config.toml
router_score = "softmax"
balance_loss = 0.0178
balance_bias = false
init_std_router = 0.0336
tie_word_embeddings = false
batch_tokens = 32768
max_seq_len = 256
train_tokens = 376600000
Below are experts of layer 13 (counted from 0) of a mixture-of-experts language model. Rows are named router (the router's row for the expert), up (a neuron's input weights, with its number) and show model dimensions 0-127. Each number is 500 + 40 x the weight over its row's rms, rounded and kept within 0 to 999. Numbers have three digits each.
After each expert's rows: a language model's description of what the expert responds to. This comes from a sample of Wikipedia text that the model never trained on.

# expert 20
router:495525536557499512508566480561539417475497447499542477503474500484412510560516450558565465528463505541547550540520457540459500476430474545510485451529513495593476437495490423548568518437489460529499516490469546492438451609523509459481478415558476453461529547524515452546479505466486477511542526465461511533476541456521559448456482505473532545464509562453520505490555453472456497548494
up5:486454451555455500517451456531453436493529470544493514437473542443590585531475448502434583479476489458512448526520520521477511432470458501536510475544525498511503487508531520491573513561438483502495455511498579528526483504516473524480522487507424537520464483489471473555550588422470418522519460485499415533518520509494509505440550475450533481419476521500515536531440567563478505503585
up6:505572507481449508480484501515573502495525575486574529482491482495483552498510464519514424519432578507515544453483513536484564486446537531628510470483505495551496523482435508514478506515414552502514472516524506549458439547448522455514525577459483436520433505563498483466489520424505506510517464418481560514508507465475488453486534514491437530533431506438519480503506427494615499470547
up7:503533581477454450465508537438492505536446485502550468532438487552526549503388512450454551491491529499481514477523474562536544491586539470468428518483517548511499580471486525483412541593500497488521542485463468533528578477425512544458534500462520538553490552476469539493572515510531531530473466471509504508539468502418444459586467474470502491553500467496561532442515532560486470480523
up8:440472525514471503472531507513520482463485436540547504428527504461495592486545527533622456529429548497500499489474582505523517479410466499476504495473434462554541492519495499505539477466484461510475513505521536569503513552404460516453460386499526470545422457505470481475508495438497432512575534471430520519499431483528491548467530465435531562502519520451526463503466476512471450532468
up9:518510472447528446534483495578552423465525538547487447515500517459503450481488506536541441467466526493468541513444467526520488494569504497465508440504471484452467545464507421471506542438503442526487535490436443532495421551492459461439463519473425555507477522632484456513575528463412481559532481490484527495475501559463400543444471506493519432513470498483557507509481473516533465477497
Actions by people. Verbs and pronouns in biography narration after he, who or to, such as took, gave, elected, served, him, themselves.

# expert 17
router:503490523543456539455506477598492536569503460494553455469408553503451485497501479548569503512548520502569561490493471529459524460457462537493454457490487535506485497505478470577538535489469445519458459533486531495477480560481550468440505489508498442437503529547510509521499512460449486575535578498427472402466522472541530490501459501474557570501543456632512482458540456451505549520490
up5:508516472503491531515526542504529611458525495425589533440459491483603465535505458526480515475504484560482491494478518536553503474547485542506478573506505566412512515522490463482499559481434452528479554466548518506566482554540505494481554472516494496491483461579521517498476470432495470545500453462438519558436454527508494479525491478424542558508521514497443535389533513513454407516461
up6:513457543522484534536470483533468499532502534529465504521444525475475513446548475550557524515533474462508522529437548493566493404409484499539500468467494534519413477487506481552477466512522444451521543468495467427540522488493555530494456477471512515456447552544540466507623476429424489538461511556488422523454484480512501505526551479509508542496544534481425451413547469471412511540549
up7:494440492472529503458451478477480478475494530501456532448457449589472436463498428468541511483475487550567522413464452508491502497506491491484495456500511542537515503424454486532409434549418443491485498550525519479495555484414461487483490486507484502537502538569451496503498471482471486474556539527502509484475518524442523408512382532455468476535605555510524529428488549482557474498459
up8:484470473527531494444497542447534412521436493546490515560458490497560495438487528452485556503523503545512469537419522538388458529522454435486450519537492522504526498471555523477575512531583458457477460415446509547482481410481498518472568533482435485497494516547555521532448471530454556542507450443505462508441559507545506490544461524499569515489500487498551468543456514503554472545456
up9:474481516473555532446490503508552508464549480486524507549389504501479500532514453494513511521474524471532507459503488532470518395511436432588456551522521512479573508492490543547423536535467506478531521575453489551476422527460468476516450583489537452545440498582514586490543541526521452559523552481531556500493518490500582570515510551511494543556430515482524479469515561468518476509511
Name starts, months. First pieces of surnames and given names after a first name (Stev, Ro, S), month names, capital initials and coordinate prime marks.

# expert 6
router:486540559561536417501589511515501529512466465492537491490512452416443546484480521552569496530471487540560536509579467496485554523473456518531485475544517515427470434473462451507445539387545433532455497517535544478466461441553488491497503478560477479433518513552434479561492571461470467521536540462456487547463520472529557556474497564493513513458542500498491469453512430482539494538505
up5:523542507546535469488546561517539554542541432468467523509490546477474486553513382542422390461540499559523530508558514500490496537455504465534451472455465454551485511431485536455495447509526495495496577551502503528456470538582525446516455520547492516502476514441565550524532437465476454509538504511459519481509549516471515514395442528571515547547504544501486461490526423485529521489487
up6:468529522492555490510481530438599531466510505510458470442515509517492484419473564483544464494529537472537453466616548562520542480498563516489506457544501470525510426482505490482647528524408497511465470504569476451432470515507481441446511474495528486488437592497515486551564432480518470505461479473474509497523506521517526466506452524510462473524484437530513572484488528476577541515497
up7:535469489506444495491521537576554455514528536541571568429499488536543512549597511528569487531507453501554495523462527387478494515535545438459409488522501498517503539558539540521512607512497522498545508518536489439539465474504582521510488534482540474487492541480552519464537512567510491537550506526503518495535440478485468537514508507477539388523450485457450538510532541443484566459543
up8:540529513535520502500479521477479480563503444481516434498504488446515543409484387496455556517519505458545493491528487510448583522528427487463521508526526452477501459405555474493559506552509400529430465484525467543479526474564478508512522515514510517479481522479493496497534558419478483466515540450467614468526516515520477537472502520561441525555499461478452516481495396458447521561551
up9:515472489492546546512499517514472501497582514515553525529474507492518577511573514540486454486570518474459506521495550552482447421449509448415514514543487519483519481446541532533585494437485472463490500450436560445518473528468461533541525426478588455454500508498566438487603528461512547515493505542503398511522476462500498519471496511404541468504481526450544517411532493479510445527510
Particles and common nouns. Adverbial particles after verbs or articles (out, up, over, under, back) and common nouns after determiners like season, home, campus.

# expert 0
router:405480524527519472452418518555472528437504471558523564513476486425519464519448597521541475506449471497539542493516478598449532534515476567537476480549544517473479448456474477527464504490520459505459462572542532489461482530461457491463566491531455472485520508547523572514504494446467434512528517500435534474485509456574528439507490514435535454433501510460534519477545416457544487565509
up5:504473486516530523469616546479494473471529481552511524552512498538526453525487495505532433516568406472491475464484531530519473552508457484503535503473436434537418419454491463545466507463476505538482432484567483456505488540515445509453539417538575442533493516552571483518516454456518474515473510518511466513487527459436520454492470521525475490468403440470578601470490510554504547508486
up6:443504532563459597508448582447478456455546513535432611465490479458464466507465537459526507482504521523484471531441553544448510494501474476463516493562516557440505485490518524518450531480470454505467504595565470494499478467530465454509517529495457471535528532508547532521491612451469540524513553496454512547508490417442511560446509455524532423525499452427515510454535510505539548501486
up7:460505518480518468505520552517469506543533504538468534389504440494464495581513533485551491489529550500465471467556536548537489464487474483487569464484493560599506485549483501498545545480511388498535478484390584496474468524585511519580461472492464521454443566479518487493447478499488518494461529513449458488542464512471519501465501536566512451461576469525554494501429453485543522579495
up8:481461552495480427433473564489450521523496531476562544514503539575475487532429515474566464578621586506504521481459562532449474568471454487466497446500472477502504583481509484492451534489484520472469440504517500430497477461504485534455526498551544472445528498461535558566492414467524509466472496518486591416490546457485489529505543523517522479480490474528563507500535439535481460546469
up9:435550459509552539509415498500452535558480549514496571524494520491502548573542511529537514497503411434463525502497464514466558508470567520533533518575490542408521461495520411492484470476487408496536520484406556492479508578533506443589514453531462469494527558493565507472538506500497554492531499506527556477502464477518526492474547524497524505522572514554536558479485407479461499513543
Foreign name syllables. Syllable pieces inside non-English personal and place names, especially Japanese, Slavic and Greek, such as Miy-az-aki, Kaw-as-aki, K-ut-senko.

# expert 10
router:494495560514534554480516462445462470499449512564508552461487588435458451562526593538531472523556462558521551536564497476479497530502466544503484463556505517528464489481458510545467503513660470514481462515512522470456519487557533440468536483561468434490526533542483526553437476474467488533506539483463465510436497463525456561468474509490520490475541458582559474495522481468466552558527
up0:549441541464480454544494464477594511514541562399507479521481475513557534551528520493449454472461559488584530522468449535477481473558513515479518501553554481524505525448461499533500596492481492490540393539514544445459549502482476458596460570515457506475560473415479471461466524460477506565451523533499466448451481492568506468562529477532516481529487520559515508514492472472466551516472
up1:531619478501481456486482505474482444494558451346475543507460499423516485496424448404461566510546493539484499541491469452514509475499500504447503480487495518562433459508506509484485538558528514491507527495494557490450448486523427521485436544546447496483549472564492522561541551541495434511510536483471521450479541526478486469499513481496456585421519496462550477519482477531461515569513
up2:562507517512427547476469495441531473551523509505494536530560533497455531421531445469504498573508500451516512525475505441527513526538504441503356529499501592398545472504521479508511512512492496474500484556586534489467475496544513517522507539532561500496492484476526476457622432521486554512506524574488481472435509453503500488495541493507494452549461497435615487508571470495498495539505
up3:578454466506471571421502489509491524459508514476451459474431418532485557496527479517515582489528514480492499531441447547476502535427507523524506530524570528479498497552524529495492478451531509511484513433440492501442385543498470519450467505496571487504495482461489472496524423508459496575571523498514454483447578549542467579485445549537555533546522476470506536456534493418447509512562
up4:453502521528486493485544528532485388534540530556502474513457554526449445561508549533463502456412498567518451506424529476522525502476506497584473488436540540460483539497556458514488510483559557473372552550538519481438472475461531481440492569532485487525469504530480524507442525403454575551519545502533469515482481480516511519497492534457550472537547468484487501465503484572467561530519
Article before named events. The word the after prepositions, before competitions, seasons or drafts, as in the 2016 NFL draft and the election, plus quotes and table bars.

# expert 23
router:503496550550489409447526490467512531554476441389547499500447490545485565515466558530546415541508527555545509553526477515441514498487489531497468428550513518560518452430455451528474491522505451554459484515504539453441507581472489460458514510542503461457554526524548439568483512450485453521507537499469431510464494502551543536434460487461550530482513488523468472459554434438467473531505
up0:534597500502465492558457457478497468449524431472466512482473499552500481415511562496518501547510496485489527531516486491488449456541526503540506478571540503522467450470509524509431565501462406513458551526546469526439418528594544423521482534534506541459516477523499459494414568537470455480464469388490534509541512505506495444502502529433519540526546457545480505499517429499440480571510
up1:557446493582485447465516432515491555523507479459417563479469495471449482585486513486532528500494513429540501462471449521530543490441549554556497519458471511542480500521502497549517497481460552490497485487384466446498462474479421499503513466514502538515482469483522461500493502499482442553446593611452446519436499501513473491429388490502476478505525538474590498522480501501567510466490
up2:497532521489525534511468511432504491475448458501483579489509548523487533459497552492471537444577449486517456484594508481479602570517454493563493467489502518512505530557542498497539537464490552459466546506565575500549480458434463552512549465475443489541595476499517515488486481456503507480528494489526482453479519426543523454498464531512486446522546520514459435411542396493503440413527
up3:555518543497439533378546533512481479507490465523499479563483508544474485486485449474532463537572518542525513533568463506479474442482537518505431434530564526473502478554534449443492474543510456491474540449561504490500570463535516486533510531450467499504470456612549437595535497505496465483515462538519572478525552482513405404522495456491562540469546512516494499488498489484447499558537
up4:427503487531441515546472447527492440496484436584464514486532522384554541450515487443456575456535471487494516524510542529508491445525479618511511504509510591403535503521512490512521495534523469497466505548496510547569550473476505489510584494521533535466497501494494460488436547485473575485541437487549537494521453527457424443491513439516469518435535513435510481481534548546483530526528
Event verbs, prepositions. Past participles and event verbs after was or were, such as released, promoted, eliminated, died, and prepositions like against, along.

# expert 16
router:506522508543488489487580534523449562461491449518528505449457506408583557458490479533540514542482494515531544531489513509479514510489425546487476474512525511419474452501489471523559536552527476522494458584532516467464474476484401466493548481540472466466506546498567562577410533479482555505509546459443555555477465495540540536449497521476541606485494485455541518445522451483513580531505
up0:428526573579491555552508475540491583530510575548507532471520466478515462500542444438495529501526413530484516524550460530435485506481520497384551472539484525489526534466494521541575526510498534447497454478490477529546481421506590491563532507475532490471533504504482453501543533535500443530521507509404501491510502505506542558532510481464515544473524513465577463462456543485410435557535
up1:526535414570504514449543515505486488442485505524511427499499485421447473489525479494522507488472502536472477578452476573462467504487539518566446489512480514486476486490428420523455498517489550515497424477448503486563455414476457529388505459583397483485520453501514462536516505474520403526446515453523504542493484526511482529526507489486490556469481501542527467520528452494497559462390
up2:567438558497554511486530482462657464517466546490501554514509519532468516507478511545571494493490509494497467503526486509528417432489533501467524480500489491508536460428507503481494539453528469481479490496444584464496451457404479543507499444486554556525489501527471533580502536530464516539482471506518493512484552463412493417447418488526423403510483502516462481472511508482478509417534
up3:431525494575539459515541570460475444513434553516499555531469554534539480530551557509540471517582506562565512516556535456507550526461447461483542523489460465506507516475530503547492522517453503476466495496516474483565517542569550492534585545479479496519482555535542550495472512548527567513447586501503560585498437505625531505501472501564499530499537475520506537467513428531464487504538
up4:563498533459551536539482529531526445494519497454523490430500479488495502410414476502556478519585444499469481531480553519523405496487470509535533527497524542508522520500513487519466486507481500493515504614541487453501456492546539483412542535459541487466459482474428417495433510464485573500451506503429533562492446485631538458498468479482479474432507462548493443509573485504512524481519
Mid-sentence content words. Word pieces and common words in running prose, such as work, research, also, so, in order, plus table bars in election result tables.

# expert 22
router:519566518539522492455447574506527410401434494488550462492453452447511500466415513527552504557515462562487531517524407549454520472520456507494514468536509498493485466545475473532418524443463467514462465509445536474461482526495410470463512527544443465474525556538548451521453424469467441554506540492467496472462535467541508555491476541514506496488523495572462483464555450442551490526496
up0:399534449426497575457488493436496489555415550476510589540512511502438431549496513526566497518491442478485516483545454511507387447410495510547563503516476517502519545533503515482473528468513505481451491469431494515491526510525521536504484538461430527532531446532515486482453533493525464485502518490474559518414499447600535433521519443479548480444507540441497449474541474481538488505489
up1:483575493523496475513537575598562502454438487417458516432513459516431587449549539589551524528562522448430528463533430502441464420454510511498496445554523530439511478510529475498505583542458501509574471478554508528494476529562566481551532544561476518515524541487471502522543470508488483509491489508473493523524523522499465502527483505490548437508512527567551498498510500495551485507581
up2:448500497472423574521490537514548507549419553557518504563526510567424597530557490439485507514514488531506494531494583419530507506550573490471442503494475495521526522449500481492514449569546490505494497475491545500483452450538519533544491447495436520483574428509509474407552573551507616454545518490544524554491545497475472509496465525488517474486516461507479451501508487546539490550519
up3:488495533457545504537466575549588440545504491468549459566463469494442550532468501484562506498552485470552517476450480479478482551507510546456542482547429527533497529481478440511557555526568495534491526513529505473498488447476535494450518463493528496455534497525501513506440556431508526462525532514484442623524415492469484475531458500505521505496554525512582569460477506427518379470548
up4:494453613475507492512501546454490561452472510535471546573487516502459488483442543509522497470618388486487484484541486525482486559439506497482541460521529563410523517417467551566570524480483470516518482464497507493476543464498479499492510518530441438483454569549533534487502535482516476469536536479524530457525539463518482428470488519515470556488573377522562534536522505494515464515511
Modifiers and list items. Adjectives like other, various, new, previous, suffixes like -ological and -atic, and the words or dashes opening list items.